Below are experts of layer 2 (counted from 0) of a mixture-of-experts language model. Rows are named router (the router's row for the expert), up (a neuron's input weights, with its number), down (a neuron's output weights, with its number) and show model dimensions 0-191. Each number is 128 + 24 x the weight over its row's rms, rounded and kept within 0 to 255. Numbers have three digits each.
Before each expert's rows: a language model's description of what the expert responds to; "comes before" lists some tokens at least twice as common just after its tokens as in all text. This comes from a sample of Wikipedia text that the model never trained on. Tokens count by the router's weight.

# expert 13
Closing parentheses, brackets and quotes ending asides, especially after an age in birth dates, as in (aged 29), (age 64), (2008).
comes before: " |", "|", "-", " (", " is", " and"
router:096117143136130155148154148150168112085112107126129114176151095110158144094109112147146100146152162127131107189110150126141110160135171129166172141128146110083116120115123162151145104094133100108146152158113125112158150105101099107126161162107139159106139156182124123134109101163151131138155110174104135128130091100147111168117097108127109142152181113158113107150143108114173110099153144096140121111160122140120095129133147128125116114108110148091139141141116121127096142156090138113084155144119160082163125112103108144083100125123129115107150142130133079134112129124100089187
up0:132147099159126106071083147113096144137115158091120158088124133140086120154164143104089143121109116117133160124155148139152161129137106144129147135120105140139124133132118104108125150165128178154134142104128116102130098140122144104108139091111125091100113097159125126062188139090076168119053145132152115147149154158116146113174177130166121131123106140082112159121121147160096125133111129162072119118132110131118168108100129144134127140152152081132149108116144105123098113105148118153157124148142075148127142106152143126138159131157110139152142086114114160137150109134125143121
down0:101130118098128141111139137101139121132154134141124105108139120148142167116095123107190097089138134146133149152111148126095133131159135211127147125168106119115097109123076141112121124131096075129192134153126106088177088120127143137130149137129129127093074163153146147107106144128145146130097094121141094144116153104127150154112167089133129167113139133148077140086117121106123104129126120144090101165150134133162160140135107113113130110104109114134114174151127120114109134172129119131098115115139129111132147113160151164077145175154147097101148152132090134142114105081091137128
up1:127121127185124129142106119131159159152176154132142155143101138122116112103119138150099147103102137141188128120132138144111113113083144141134113110114100133123164094120105134109121099099097134132158078114105103113134135142109091098115152096091139077134117122110121128107136136078121136151075111153137119102116143135110114118118147127128129141093147145150147131118119145105153111167079120143198159114099167164172110122149134172086136125127152129127142135138146163137120135110118150172141093098117103159041098123166150143137100153108118140153132105117111151143177131118117149081
down1:108128130069101113155159109098085144116154104151110136151115103109132151136124086079148132115137152152109143078125127128121192152115144125140129089091158176122130137115121113165158124140126153172150150176168128117128121147135134145111119150118149111137144127102069152097109157151121131113129101115114095147154125103119121100155153104082174126141149133114158117145144130144124122144140108124129120126067104122148192096118106099158142116084114125108142137131097148106115154116125119162123089089132142125127118181180138118138145160116162136144101156129102143068138144105166133113
up2:161156117157162089099076118117142172117141161104129163099150145131085059156143136145119141112096071142116112081144133152098148099138117111135113137098111141145120121125119089111142154203159131137132105100127133131128124134133137132135147082133132126135105152119138125113143156116109170104057160126143127132174154148119124156153148151162132140144125156141118132139121142126124158149134107123125156103093141113158135124120075143130118144117123106155105121147145113167128132125158121135132109129137057141075128139129155111170112114171160151130093079082126161137155106119147160139
down2:093128164113103065148119161126135107103132094133112153121188143088108152108114181151159104140125131111144155154114110111123113109102094092165133113127174091153130130141125130073143113139162079127155157117087124124124117172105113125117090177110101090113138125105126137114127149139111137127135131087097165156141123132147092168123144111120156144092119140090095145158092120175135082115117152172161129105138153157125094142136163084155126161140154100155130099170137147123157129115132126082137133119141105132119110100151138109105113130119106128154112158140115106124128112125104095095
up3:147119113144136121085096115096140162157130153104101113092116139137060098150169112110122088086078088121135122125155104144089128116140142117148134152099108122158117120116139091093111149172164138132115096093127096123137104157165161155125130110130135123119080102093119116123129165125094149143082152101159150119150171179138112136119153131162118102113125150103113112137123131127085150152116105121108151133090137111137140131128110134172135190177151120135080104093144104096121127104134115120148101115097130152126126161128183114132150098123125137143118088111126162124154134127120161087
down3:121151186056138130111172142136095124138107107120118106130133122140092139141129100112096168140121110148135095126112077138168153144151116086147113138133122119129148189129121134138133103150103114128119124143091099131097134136087099123107096122137124144112131148111137133167131126150136137112098110155132114115080087123151118104112148123111119118155114074145119109157114108117155128164137132124091138149120101125106101165126159121088166153111144106121056167119123145091130155167145132144164120120129176109157128108128086108145102153132083170118166146117170123182094106134088129131
up4:179167126122098136138133139112121158145144153131108153102148113133090108181171116108104120131083134153118108097186126089132141134144131157111093117131150082132112087132171152104151147129115183145150129125129102173132103177157130117109099075134125123122139104102133128083116148102140100090091117131123118132120147154127177134176151172171132137093105141107125150097140135146127117150082130146145160108116133135157117165096092160132133145103154109142129131103098158107136159121145138137102092107144082143131141180125142151162124111143130154146131098082141145121151158159136125125
down4:124158087125137143121091110099076129111135168170169127156120173148128135139132121104137140145102147124153108122159135134108095150150188136092124110137111106132128102140118136104126119124133151103107121162144132180123108121152151086108152112133124101043094132133099108100132144137147140121099126139167122126154152124134120109121175132146082135129139128148094131115163086132169144146154110128168191122147113152143148128119130119129146094147119116146156147146135158155151127161101072100140103157150073181146103151128146138171134150098103144160113148112128099108133129150109106091
up5:130160127158099097119087146094122162150120168101151165104115126126087077158168146106120120125116127122140154104147157163143138160136129111097128140128116145137106141126130115138089141129126127141155069099158102116149123197139152123080108078132137107143124103157134097086169153085117151130103168108176129135165135166126124099165144130143138111114133156108131147125120114135105119115115103149148136110088133132141139138128090156134118119154127132145130129111123135143118130092131137149157068106114053161114137153158192135103155125144146159125168121110167148134154134122122173128
down5:154139124101145135129138104141155111110071135123169139192121152078125175089131155171118091109128101136103161132158137123138168126129136146132088099115121117118120099116133112134135142082117125095115076110124130125111129125176085139123127127141154128120147107126121145141116124146089107137129138138141132129140133093105103140114147156149105140107185146100142160164100086134180105130104148109140129110150127115150127155096096170106139108122109172137115157118153127111147194091161129183163141117156108131129097165148113114147095114116135117147136122153157177084111127143080161123
up6:159110143136134106113117151127174121143164120128091110078128122160110133134142099118118131093121085120164118104135101129110102101122065087144138129102132096115162128158109122133121118171137161165154087114147155144088118128116106131134110125158132076102124112106147138099118175145124169094094136135143126151122136102092179129132102113133114122122112109129133119111111161126103195115080135159112134088098126141128137121169099150126151124120175112145108124072117157162127143131118146118139111147114065125107119161133211148123151144149154117125135118096129122138157092119122159103
down6:155123169109156122133168096150136142120128113146105110120098111130160094131139124125113119126146176103135153102138137118127133126201112151168133118132123126141125141145142154115156140108141126118154154103067135071146115113151115123130130135119163114164144144167118158147160070148058200112111125106149133141133144122130125133108121119143161154056142116124136123145162142105136158158129180114116175139123096111112123141116108120124118143124099120093123108104137159094127147107125111131109147162129163163098120125104158151092141141086132099104125141122128083164109087098126076120
up7:131122078124100104141131126096146153164111183153101131118115155170097119194159125141125185154128094146117119141149121163097109141163084115116137112118101147100104103118119168122142154115137159100145130123107143143107146176180122153107093081146123066110123099098156172099107107125153118140100145140116142150136155165135129138150116118175107119178137146111123144120159132092122148149107077144126118142094157142160165151107114108134103117119152098154135122137117126133113134125127116115117137131105150159132146176103161117139114151093108144131117151064122155124124136120111154163
down7:149148170167146126105155111103085141125090126082155121165090131132154131177100168115144139146096149116153154140142104144138136105088162151178127140125111137134133114100123128096146139106093112117118140179135187178119105119109171106144179133152135153117118091147119129114137146129083156134074136119107140140146148164106082158127115088113159114129135101117142134109145148111105152142143138118142094104164147116148134168139114121125125162147123141094137096128131154129112144158102140133111128176150173138103130089139157080107152097096092169087112099139137133134111153110142121137
up8:181152125126135100114083106108133159145142122103166133087134139133075116176158115131094144160113088102105118100141134119111139128125151126130140131100113126120139143145106109132112152163151128129132090048121110117131141135133175125118132076099117117098108127124134137119190164083118143134095125139132089158163139136115147130150150133161133106105141138102137130112110127116118148128107108133139147137080130136166132129148086134155106144184106134149124130120090164079122115115120126149139103133111066152116130108159173105177140132176123102122130088115094152124175104121149178138
down8:107108140101130119118163166078097067133114126123120113138127116130182131114111140126135151100130108156096157087121134119125122182153157094147119111154138147158130156123094127144111142158146158137116119102096134126142106134146119176120124155175112109094138156158118117118104154161097144150112122105131172079159148141125117125116111099092173130091136134104096122120147154106115095160169153167163112146138147156108128143156142131127146120133178147122162135142116140170118146132128145126101190087141123113150063101126107167154120153137120088109159124117124085131090093114143104125
up9:124143092125100132110057127108133167114117172133147127106131157160105130150133107093110124096128099143115108094169106136149132123114153124139100145134112094137113148136115171091113154111094103091072131123136096128101103134165101156093097100082119137096117157159103148145101142116121135096137181089131114141103123136136107141169150137172124139124095095119123145159128109153096119115122115123135147138126094126166177155104134161103138163097141107146123131134087092134148130116102102111161120144146040135144133081143116099159115143122132127132089166154151110108135115134147125150
down9:107130181176124093109136148143123124128141107106126152106132151140113121109113119116124150096111103142109115124144110071155124095138128137131120118176135099112134138180106138164113108138125108137164125146117100094119132136135131095120163125133133118111128175146104107143159110118160090128122111124091136122150126105162109111127153132099117118168179103095151162134101137146051090087134128137107106159101188123130124178089145134119102141128117151104113105128130128090120135088072170120175118156102146122129171131093114160121151152118114104076110147123145117101145105120114067144
up10:168157131131116115114122128110145138127151118122132163117163153136067109163132121095056108097094070122173134142183159121099136089110097114113112126111131141134152092119121145109122129143108115100116121093117119114112100180147107144142109089110080086148133111136129152107150167099104148118069118122131146132130152156087132132152126132155119136093128123105157163092119123123116143162116116128139175116101137177157145125110097137162135134113131136133103132115131158155118117072140111143144131094099118163066109123168184120129122149111130152140130105122118162139163139126133174130
down10:124101143136122159157075101120121111151138133119102117101172154127106104128114101108109171113105123179105135116158040127185123181141162114127127142144135199136156114112149098161091122131125132144107098143123095140146170133114103125100120092134162148182131101167091137134107120103088171129107145113147123154132111150096102133155156111146133104130161146135116119107143142109138146127124157120129100121149097133109151137150106144165133151074128140145135111130102110150179176105105152129106130131140135132154111156154115144097122162146131148115127114138128132098135113123155070106
up11:148143118177137117116093103139123158160148103108109134104154098170087123143132141114057155110072074116159109092184147121119131132127136141105104129119152169168110154126126151119102131166149154116126110119161141134118101137129119134155120094151116081124104110120126119142126121093106150127093131084158083136133179186111131130176135137132177131125127146098146112094128143123122132130109110144152166157123099141137116103121121134151152141151182132124117159084119156121153107120139127139143094136126108174124146138164196100145129149146103108140129114111137123128177146123108164143
down11:149122142114160129127122156139123132095128140128159141140120123116125144101160137111146153140094125083149114123103131123120091184130144124140074148124118141127121158129157088117131115154113107094113126143133136098120137080124138112136127136105146093137163114144117117101146142130197128129141114126175106143113203113108125115162092148118114110161101149135101099130141129079109117134131166109124147194097140080129126140082130159122087121146122175148166148135132116118120113080125177132141081121051140104115148092146104113143087093116116137075096129102134156107135133116107109131
up12:144126120127112158081091111137114120149115138111103130137123111129113129132129132116077139120110083135135122081143162163117123158142136096117120137104115141147119124131119132110093185160144110129149103093142131113129094107109094128084112118100151090179080162137104102074201135114124125132096125149192107134144167154105112129117140130149133096106127140113125124153132123173066146102110105139154141121144111149169170136121140135103086140136126119154111128111085158099120119137125117180100133106121063144134107100145148111109151095157133134121115133124160151125155166127115184151
down12:098143149104137101135148146156105112094115096182148120135150113101126136077105120131138094129115152126136119109158102133150155088101104141137140061133140102166095114108159142131149142136138178101099137140140099094133133151105101142133087154151120170117161146111071113127128135143107124126108141126120149162124137099105136137107118138140112151119123087113153145134105116104200101181122104137137138156141170157119122164129146160157130094111146128127120148140171133150129132099179141165140115087146148141106129118156137155099108144088137145155098150153101106070075110113153152143
up13:172153071151112133173080107134150136159160133118112178127152158136104112169121104143127105081122115120159147080160150138105142118123109165135143134124145120127116149105145143134099102125140131145123056075129122150092146162095160131132092114134110095142092128135141155147131103135130093118114141144169098155124180140104148122163125145150137127131102119126133141120092119139148144141117099170127115116088161132138150149091070122146146159121127062142117118127103141178118136103118112112103092135117109176119153175112187095126140143142150131132134119131152155122151128153130125116
down13:148122096139116143156126114140137157140143112141146128123116097094159174111173116163151138126129167146141184132102159100138104128114155129119112094176155109138113097166103106146145137161128111123096103156153162092105126144104086127137162156160169160094136150144135119122138164133125075119145116120088112152170133133110127145077144145107131143130121109127135086130154135119081107104140159110121077138138102138078095145146155137117163107166123152127141101150128101122172150154109150146109141104147144108166120141097141143133071112112114135103100104139105160106085087102163120150
up14:146150105170133111128100095131149107122135099125114150107143168156105111182147117139083173128127129140160127127175114102149128069113135145125087157136074094135125134102140106132116140150112106118130090092127095104092069149115127100137101083170101127136107130109127143122144109109142122124088143107141133147118140126133128161119159125138160192122117152152153137093125144098108111119148122136144155108147128148164133162121153163073156106121143156120072094130180172105142100122116144123112113123131101121112113135158120159126142138100108128124119086153139119132156179138163172096
down14:149126151128117147162110104152141140127140117121114092122138112117148157098160142116144170112129155150115108116151150107125158116137150081153152139133145118088128121104102135149120112158103158140156170114128122144105167112118113139123146153168104126176092149133118076160159104145109112142122121141171136107131095117108129126139114070112148114135149124171179125191107135213141079087116097063114136097111147099119135136101129110121137140137154150108133106127125127133089111100166120114120152089119102138116141153094132116075158157135129122095146124086119116118107168118102168120
up15:152134110153126110130065130124124143116141169103106134067134167158065070118162148108102137098089119096163151146152097116108163161132094097131130140140130127146156099113116161127099159157149134159139116078120102113123122170157188129127114108175127076098097159127147090113167117131098085125108159095150110127113128122163122148140183125107124107143108136115119136081137125103127146117143099127124142150113107117132152146137074130103118119108122086145136142115164136131132098099107125109135126138140097154126114128131155105136160132110131114113145105085085139137165116135157142113
down15:158133116105129148145151154099108158115133121141132153135120090106165109147124146143114119159101111165107130137110162106142102166130192169077125122142103117123129075185144147150151149203115157147166149119102105128095110141105120138118125113110115133145155137166146119085143133115113135082134153103100128125163100121142157147164085124156104109174125144106155170140098101154109149124184132157146114138106135139133151146134137130123147119153145108123128127113114175132141149156154101143145161107088166116155119135142102117100119129079151105161179144144129142127107173109132159119
up16:142123120131128091135110095085123136131095086078130154122167133127087105170101140146124140100092091139168157131128135165112137085136166144140175130125089135100135122161115118124106080164129118104110112079144143088101157121118127125141139095126157135118101125145126107104112155127140106126106119151128125120161142162147144133093135131164120101093136152123144181123142194135149178122075136133133133102103147127116130125112133122116131171121144120140135108123076115132139120156146128099144110134124066147140121146076174131136126127114123092123115076113164107126146122163194154101
down16:113106104098086139139165104101118149125133108101104135105107135110146115147136130134171111129137129157132178146147098102136114162150160184132126134108134098127122132169139117180097132095160151123149147140167120105095084143167136130106126140156099172129138131146147121117093140146109186081097166121119134109165081184181121136134144101115151120126151139167111154161123123143107146116093118117142120139137167105114109139141098118145149108098130132125171150147129130141098123108150136098125111097102128165132155127126128113111171147144115053098166178138174126121139121141151104132
up17:154104157201109099161130118091141131134109131129133096127127157148093139153099111090109150119117142128127166141165102129123098103136143134129083154137121123139108119127129158077111113113125141139153097082142086095096064185173107109122103112138129085106083092078149113111169114125122174138096124125117140094146131126121149172137116160108118161111111111108161149101141187104101141153095081119137152086102134137137133142100131102110114126136137124115099138137116152146131135100162145157126100126120086111082098132144145111139112154108134158151128136096132122122165140141141144142
down17:156113139137114136137096108107160147154131185133156139108145093097100131132134088131153156129145161125111139144114109105155118100137152129136141117123113143127125123142131143115136146061115149088197105137070126102120146097141145122120113178117114078125133075140140144102112122091160121138147117121139099113113109122169106110140145109101158156169123181110153110107147178142154132095121137095161083151087135091113103157164142122143111133099130124176167134143113112136159090150191095151136111158112114141123119135103147119111090135104084128111139160102124115121157133103127121149
up18:180167145120116127117111134158128143113161109128158136094130131120109100110206121112056136100122112130113128097134137118161122142131081088092107143152128137112141149092153124113139118122090115129122091127133157148171140102164159184113114080170137116147143139139150121139143148108132110136110130142129141153156196141125090099176141124161136101153107143146167107128147140118131133119156139112094160132115082117170142150114046128118147130115146126137153143110139139124162127109134126143125102124079128151102124164134158106107156105100118127130156112127131170127132133152141146075
down18:108115085074149108137166115121109086124117138154115141133135106137111122087137124126125088192140143138103104112132173115122138132123124149128137132140171093113118162120150113158156187140140126128130160107105151115132132121160140117147103124067116105101118105114148119106121125096114128172137134151141115139149098136164172152127112123113108074148078103133105132128135159135109141130135124139139172158128109132134149147120162161140185125130166115114126138166172094141128139122159179131116101158106181154087156083155145077111089101148154159135120164155100143117121144139132130091
up19:153144120140114133112102123147168158193190134091131126125086118132092108145132108131116130099116130161151118132169155091071124137122099098084145135160111143096156126150104136124090157143144115128151123098158120112135114134187152111111100109120114141141132132148135138157148120100133086138099116117159101125129136153095124121202141081168126138150105135141114140090107106138139106165110120112104106103124128139178120112131104154125081154087129118120145104100133164137143145148135129121125081100167113113130158103132112124113128145122101160140122123121144196127202135095128130131
down19:119106136119126133093105126111104118127093098143188097124172088126165145112149115111108142109120155106113128130121144124134145159116127131162130125169128112138116103088162094110163129122124118121115139175134099093130165126128144130116148144102120103133110096137128127141095138111132137105126146105120128138064156117140111171116177088126125153136158108157137141127151141129103191079134127069136132129178125112122093102115151118095177136117118167142143140105092121147137169109122109119149141122088141118131080111078105171078142133081140134140190137136126122112121158157155073133
up20:146141116155111143127123121140103130163125120082108116140138127170113129156161118124120174092100136137146119132153130097127184113144181129133081108136087140114135088166134123139095142137151114083192114114177158152153138143179146132137128119134135118119145124168129121124138137123114119103111129141140072135141100137124103146136195114094184117120139103139101161150098118123122155165082105149121138113165162140190112140140153160114101129107138133150109081112106127109153136143123116144180144142158093113097110154120164108107134133128129129134114120101127200142148112091127149125
down20:160111121132077141133137157133115168140141102130126123127142086120155092123120144130157128103077143132143092160085133141167120169159138115120137122124142144140137101120119125111134089127140161108177097147184146142115129103156208113177112111133122131120101125166159109148126123113138109131082145102116106119130105119139123153098133108168110131132137122123149161132083099104141129127105120148117098116127126162136113128120081133106164069156106105087091141112141111158148116130170143132144148130140146114132145152081107058149108117146086098124165139115077155133136090101133109101
up21:172161073195108124131106117116126122138129137121149128120122137152044103154161126074137148135125089126144143096156128128134120111140113121145101115130103096148132103129125103106121141159127114089104073108120094135132120136141208160120130094106141113132078124121126117087191119093135117143072171147141119174175133157138132116166140115117134140140130127091165109132131125142134133137123101123110137133114166147130131140132110159158166164177112079140108125101139149106129125122145095141155133124116119164131130146137169112106129128122109142088124100119159152140169145128133160121
down21:127066111122124156142149138117161119114086104133158181116126124109150104115134135107101133136132143140122146122149113165110107146042106187128117100170119108127154096086080143133188109162168133099146130141122102127122122162118132179133122149138154130107118132145088107086135118139121115120156142151139132131103064149118132130156130133179129113121108104127119125101168120127141067092116132144117109158112118152134144135127110103108166115119140144123154134127100130096105113106128076142102150120134112096126148125134057119135119159127124120114150162098093088114164134117126150158
up22:131122096116148114151135153094141111124134145142128133087115181113101100185151111136107178110122093183126155114149141143116133089156089124149136158135113131123145137114145147116133115137096144131119105093130138158106110157138123150121100117119134096127144085075156152110145164115091132141086145155110131155162143152150149140128104090157100138130167137133112082179162102119150112117088046105138173102097128096140163151137128139163138126159131115132174142146138138117143122070132131151124087119119130150146108125105177093145112158118169137108137141100138111155145137106115120121
down22:146122182132155154107138120154131123125143064128141155125123136099148151138112098128149123118109100130151141135149109145139129104108155159149127128153122129148153140111095149119181130123116147137139139119114105143127117124101093147126160131133140119124093128134099157147136155144136125123118157139087132142134098095147109177119129111159167163134098141096132101137086138085124177137127118097130132105084196087124108168120096138121140116136106170095132126164121145114108089138122157167092119141125179079124130075146119141106122114144139166098164070088155162184123141100133090162
up23:124149090178102144132092142104124129109101155131121125122164087117102123120123110109129130119098124129087145133159122113113118130126148130136122156135144100114118093117165119128139149140144117166172073136141147152142136136122112115120135081134129125151120122096132178071153174139138169095082113149113127107135204136100141133139132142127122097096140115145129193080131141096082112155105108088113175117106123128097155126106111147105159126126162113126121127118136134138130130117142136172145121122164104158144128125159138096207090159149124140128109134070152117136152124171153158147
down23:142117138140136120149127124137166128161127097171124129134113144099139090089105135146142124082125106154119148146103170099136137152155148121097172142079152135110116122132126171154163130117114137133123129181116157153086159165150170106116115127166156070119106123131094105152108114114146131105094121088103128132145122110137154129075132144149118097115108142080119134136104089158181119176126140151167141122127099143134093130150148090143097138123139085161164070107151113144110155151162174128120138137129129159108108115129144146099155165095119097134107095143123116110154115085107127138
up24:110153109108098149141126103092159093109096144178116128113091129107099115134127121160162161085093096115136129136142128143112142144152115122121141120092071130143104097138153134127092067187096108132136101095137154129139123132128083116110144140120131092112133136080146163108103127127127130172123122133128112149128132126122145114104146113152155158140063169156156119144142149074139149140112126101104122123128143162148128124138083139122124153179146103145107120104165125132108089092152103102118113118117107150120159107142135126101169116162103164149102119127180115124171146154133181087
down24:115122128153101141123159118109135131126121130114130134095145098118142129161145133117139130106151131155143151084053090149139125133146175123099167081109153151127127178142106166089117160075097105107128128130128169148129101164143156120108131146118122121163131171142157141125113104136113173118185150114137113091136101106136142111160116144146140186115168176125130104130174147083132104137108118112127141165153136139151134151098106173120129108151156147106112102085127129123132098096161087129135144152102149135125177119147095162096166149147133168127151117157131128105120122146102152148
up25:153145092146132123096113085091106101154148131128130149083164174123089084141143144115107168139132092112119108110184115167107120087147149161103152145140123165161127111105122108119111148132123131125116108114146127100121152129148155114154077075156114073130142108119123141107142136119128126139080135090140117137171173148139131123165125098136155135078127166134155177087133134130134167140115108178111139103138126103120127129125136159135144129164144137136136107101154136142117116071130096118147119109134097165100164140172123140130109092132106096113128087073119144103162159132126131137
down25:086115164121135095113117168174124138096167117140161104130152129115134122156112140133148105102114113148100129106141080137112136130101131131135168121166119142120131165152115147123132073123144114157170137151130183147122106137107067104101138174150129100167153110143105126119080108127102151145178093109058121101106119120147114129124134095140103125123141144148147125104124123155129085093137127134122155136139151135081147109135139094085075102110134133106097155095143110115115151158150139128096171078131145093092132110125120119103132095156133142123097152107172097126095109127121106117
up26:156129103127112080120109123107128167125122116122138186084187151168090075160150104109114171127121086147144147096141090092142144113112113106097128156156106143107122118138114087136117132158137121114111091118147138123094091171143138107131133078137095107112126138110123157145143152114114112090101137104139106113181167143134170127160198142163111136095110102138135140106110105095107114169121125105102154098121126116139143160119112148124097136129146121154138116102122159126143108131109103151156134137132075159083147128167146142146110122109120132126118071080101128133140155138144122125
down26:112112102088092110120131171152064139127096128132149148099156100130117125111137159099143144158153131149124159101127106184140112142148109101145119134084128116155111147140108124135108137108140160091174130146145135123100132134135080151138134116116115118171123085148120101140134107093083129104129098140099153131143111144143128129145148114077136103112164137064106157104175131158076113121141113115117125130114160141114116185131132086111135115086148130170142129138151119152123083145138136114102123155165096122123064117123088140143121135158140166123145128082141162147151121170123085112
up27:144150132174151152109081111106117160159130124152165144103121102131098066170114133137105122145154150146076143126179147118125119133118141136139136104106125147110149079155118146146125125161186117141121131122127110121119113128136105150117103095115132090130140089070142094107169158123098149143099117118123119107136134143140114139190099151152082116140124097154143186092158088079148110135093110097164164153100122146123149158084108150118146110104141149129136143130151136118163145132145134137084129129155097146147143168124165110138178139139126124134141130095158133144124159114162138143
down27:070141123102110140118131135100112136116152085135156154147143114130147134140101133087143123130125155167145097135137116074117108131117175131105152143088124151161115138072112136101129102120123138110107107145151134080107107116107124132152135115124068066119151166147096205161134191103107160142140133154124151155134139116125126140148135104135112125104139126150113093130114160105158088100096115141123126116068107147133112086118099120135128105089115127169154159156144157100108188114109183131113120131123157120125114119121134121133118138157140128156089158110142116108127160093106128143
up28:137163100157121128098092134083114138193157131100138142104100156151061107115160138140128126105117060112135116115169123121135126102126133135080131135119081090160104125136097115108129146125113110117124131064133126075121079152143122150134142120149134093141129093110128115116144145116096157147091140107129127135155154147143085111175171123155121130111079141135142101104125108145141133137126104145114141141112147139124165149131082145157153166123117133138098111147088162115130105089156119138165082138127103165106126146137202135119168140144109137121109125134157147139154138122153125114
down28:128086113135103117131122101114149140130082114129114125134116076127167091123053133149124149092128104136111156127138147099085122142150128157108121114141133131135144145127153117161117137116123179140127124148097123134096103149117135091106136138115097133150088145118108105164125162211132136102108115139091127114174123133111153102113093146160104104097124187120175136147131147146120132151144118179106133121066142159084119113131132128125120140123123138112129126121135123155141097138069138118156133121194146121104095115156103068108095097118140113119152109152140094143098094149118116137
up29:129152122186142093115103157091122185122117149120124141083151159145072082142133145110114144077106119111097114115149119113129118108142130146142087132104123126151119125132134099117119140175122132147134112105155093120130124125159138139158102073134147123124114105131134137075180123089095119133092153084159136147117195155094149151147129102138130132093104125114140169122107108125123149120141038143149182158117111118155125134153107133137169178128103112125126112109134121140114131109109142153135078131140105142120138131115126122144142148156122140119108125107107166131138142065145143096
down29:120175136127112135159111089164143091126119132152124115101181153111138152144141141106124142127134134144122145108120165133122110121117113114105135066112117097123110097133136144131149117104151122117129198138103125119133123099117143128149136156122127099144144118126109062122121120123097177177191134167103078139106109115088146154077138125177158151122151145121094123137096131101122168168113107157105121106128161137157092082147134134118130141144092140130155089134113093078138142151118130115162132093147119133140125070092118121138111080160149093160096094119128139140112121128122130154
up30:140133157155116136072102136125127163164107114151151121105138148126105136148119135117125126129153114114093154162143154127111101126107150121119126152132084122128166143128086114097118153135139121125168128101160123118151123149137150143156130137164124131106139125098151134115158152110136115156084145112125102126149141128080165140172151089165168101117117119097135140113150107101100127114050093111111123105112086127143130149094093141109159104118101139123115118088183149143136110131178089152151091130120094143077117157129183114101118134132076081132151084103163148148155118149144158107
down30:118117140118158175148088131133144107092108092149133114177100081119125120124161112089112172145160148112119130140157139134094133120148111148116109138139116139118128138114142106094111178154164133128153148116132131095137127094113140179147104128127122082113131144175116171170126158151123144118118104152105140150078113141121152113131097111166134099128083131139096153108143095125108116126120133134107094172112099128113151182117137161117147122121131152132081131115165139144163148132156139110115188138128092075120183141098096116119146169096171140093137125140115168118111143138172137100
up31:179144109154092105111107124120130116139149164109138109062122137177082094143148124118089146149097073129162146093155130116113171135137162130113126140117140139155116119110128116126166182130133136156134070120153132105113114141137147158136143093102094116125158132133164127139118160116148131126106145105118126148124179183109114110165155109164158120094098160132128148110145124140127163100103103144159172129112141103136135124104089178129095153148157154142140128133138119165132115114154111087154118129123097140076136149167163157136132172120114141138110081100128111105151129111126130096
down31:121110153127119141125136103134081139090078153099125128137155153123086098130133132137137140133076121110116132146122124088112126139121094131091094126145147116113131158135098114095140136076182097114135141068128165133139126109084090157107143131110121164073161153150120113195151115086134143166166122115140146127112092104139121118099124135110119189149130098152119142115132177134148095116131163111098142130124127120131124139140104137146091141122126151158111142143121160146104094109129105115160100125085121127112121114119132128189157170164170181132121099101161118148138157097125131132
up32:137132100170116120133127129118178130164094140159143095144116108150089158182137118127096124123087101122144168127165154102117106102110099119107076135132137112138145112099139161113073134135151110103141096092128148108143124142105103105103149085134132118123149093093141162100125128113128111096089116129100105148124119149102154080113172155133128116144091156075132185087132158116114110131093107112138132107107161102146115124123091173118089103143157100131095138125147106107123113098110105111131144107133094172085130132133148112158099160123157178131113100129112126110171111127104143137
down32:129122141114102119106136164080141150143128118101107110129220176122123151148111085105118151111096094148136123153142078131146096121127141094112104124063142136160125108138150098124148143145123169135112115123094110153111103087164085150136086134127110087124123108135055109114106141094117112113065134109112085089118162107091102160139117098167127110143125147104138177133147100100159114150121145122097085109117124111123121084144115144118131136124160123122114110103123166111119141138134175132099140131160128112146107144124151125104138118102137150138111106118146102147091144132122125130
up33:135146109149087102141106114127143158172157103133115134111168113115065130151135100106119174155127128145126158086158095111124123124121133107138089154137067106146153110163109087106093116149152153122162119089135132167114127152112139145139107141143108112163093145154080131096129126110082128100096116115129108119156127145146150098160133104137178148134120121134161114134141112092151144144118081147138158129061125170129120143136133161094118120126156102142126110140140155114134152161110088079166097128093086131122121135112126116131147165133098123127105080098138148150146155095118168132
down33:164136116131076130130115142167115164140177097166104115132129083117110159123139124145172103145144146158151102097135083106128154112108148120140133106122140096130159119165181136134129137097129190164077149146160110091104158095130176124119125126165118156116105121121091157127172148108135094120112122127118137082078137127126142123152092148124150154105167101127127096142127187131140116105124105143155107124088117139152115106096160126117109156106164139108145159132159078095160124124122159084137104166122128117138132104117102134106099123120106129160135133121132168165116135099129132152
up34:153139098130134110117123079063135134167132141097128152135123117146089117169143144133111134105086121107155123102166138144097148113137134106130118133101131118133111120131147145067140150159152144154141101065160073088128126165151150126132157082155121117122121130112134152122173165096071139137092104111116125100149191163105143109145119119163128170146093178124145125125117161122140149123131124168121127119106105120173128112117143142133151135131131106158067106125132133124140140076126110157174097132141079162123126143129180137146137104135140120139111137094146149140135144150160126117
down34:110099117134168136131117130114174109128144117105112117138130086141135128134123114123136138135130183121105164131120141161095144122127155128098144092160121061144126123114149142096121137084097124128127175170140103126120145112111134147099101134130146180094160146132153143124129120158164134129120157108134171128081140100159146091122142135066112120142157084114107095125171117132172138173103124124102182129130112128119070161126123119112143117123112109174182121126122126156126114154135147127100106149176141157174132173121122121105087117086133147109125147148163119111135101109173090139
up35:158164090122116155124065141097112171152109160106114117099122108077100135127144130093115157133106078131138118104164135112143130137145108090103151144124130109140124118160137118127097144152130115148106127104149114090086141137175157108101144119089138118155095114161146155102132106096084160123100117117136119154128149131138122106187200147157130092096129128109151125096107108135116144139121098127114124122133101150136127095090115160129136146121178111145122104121163112117149110132148129168095126161087078153117102140137118101117147131142073145140085129092126132121179083134141121128
down35:136128136136154084164144159110126111118128128140172128177161147153168138151124116139113119142100086136071112155114123127140147136122110122100109184112142103103116094126161112172136091167104109106128114151133082108129098122108182145109088161157139131108149105123095147137136133146123103132122089118111174180111102113163123087111140079106081115129117171118103137157146104122107106125149114106106122141094118101108128161183136147123115112131127112111081129110169120107126134126107141109135147156132147122142114110123138074113119099127144083129119141098137146079141134119059100139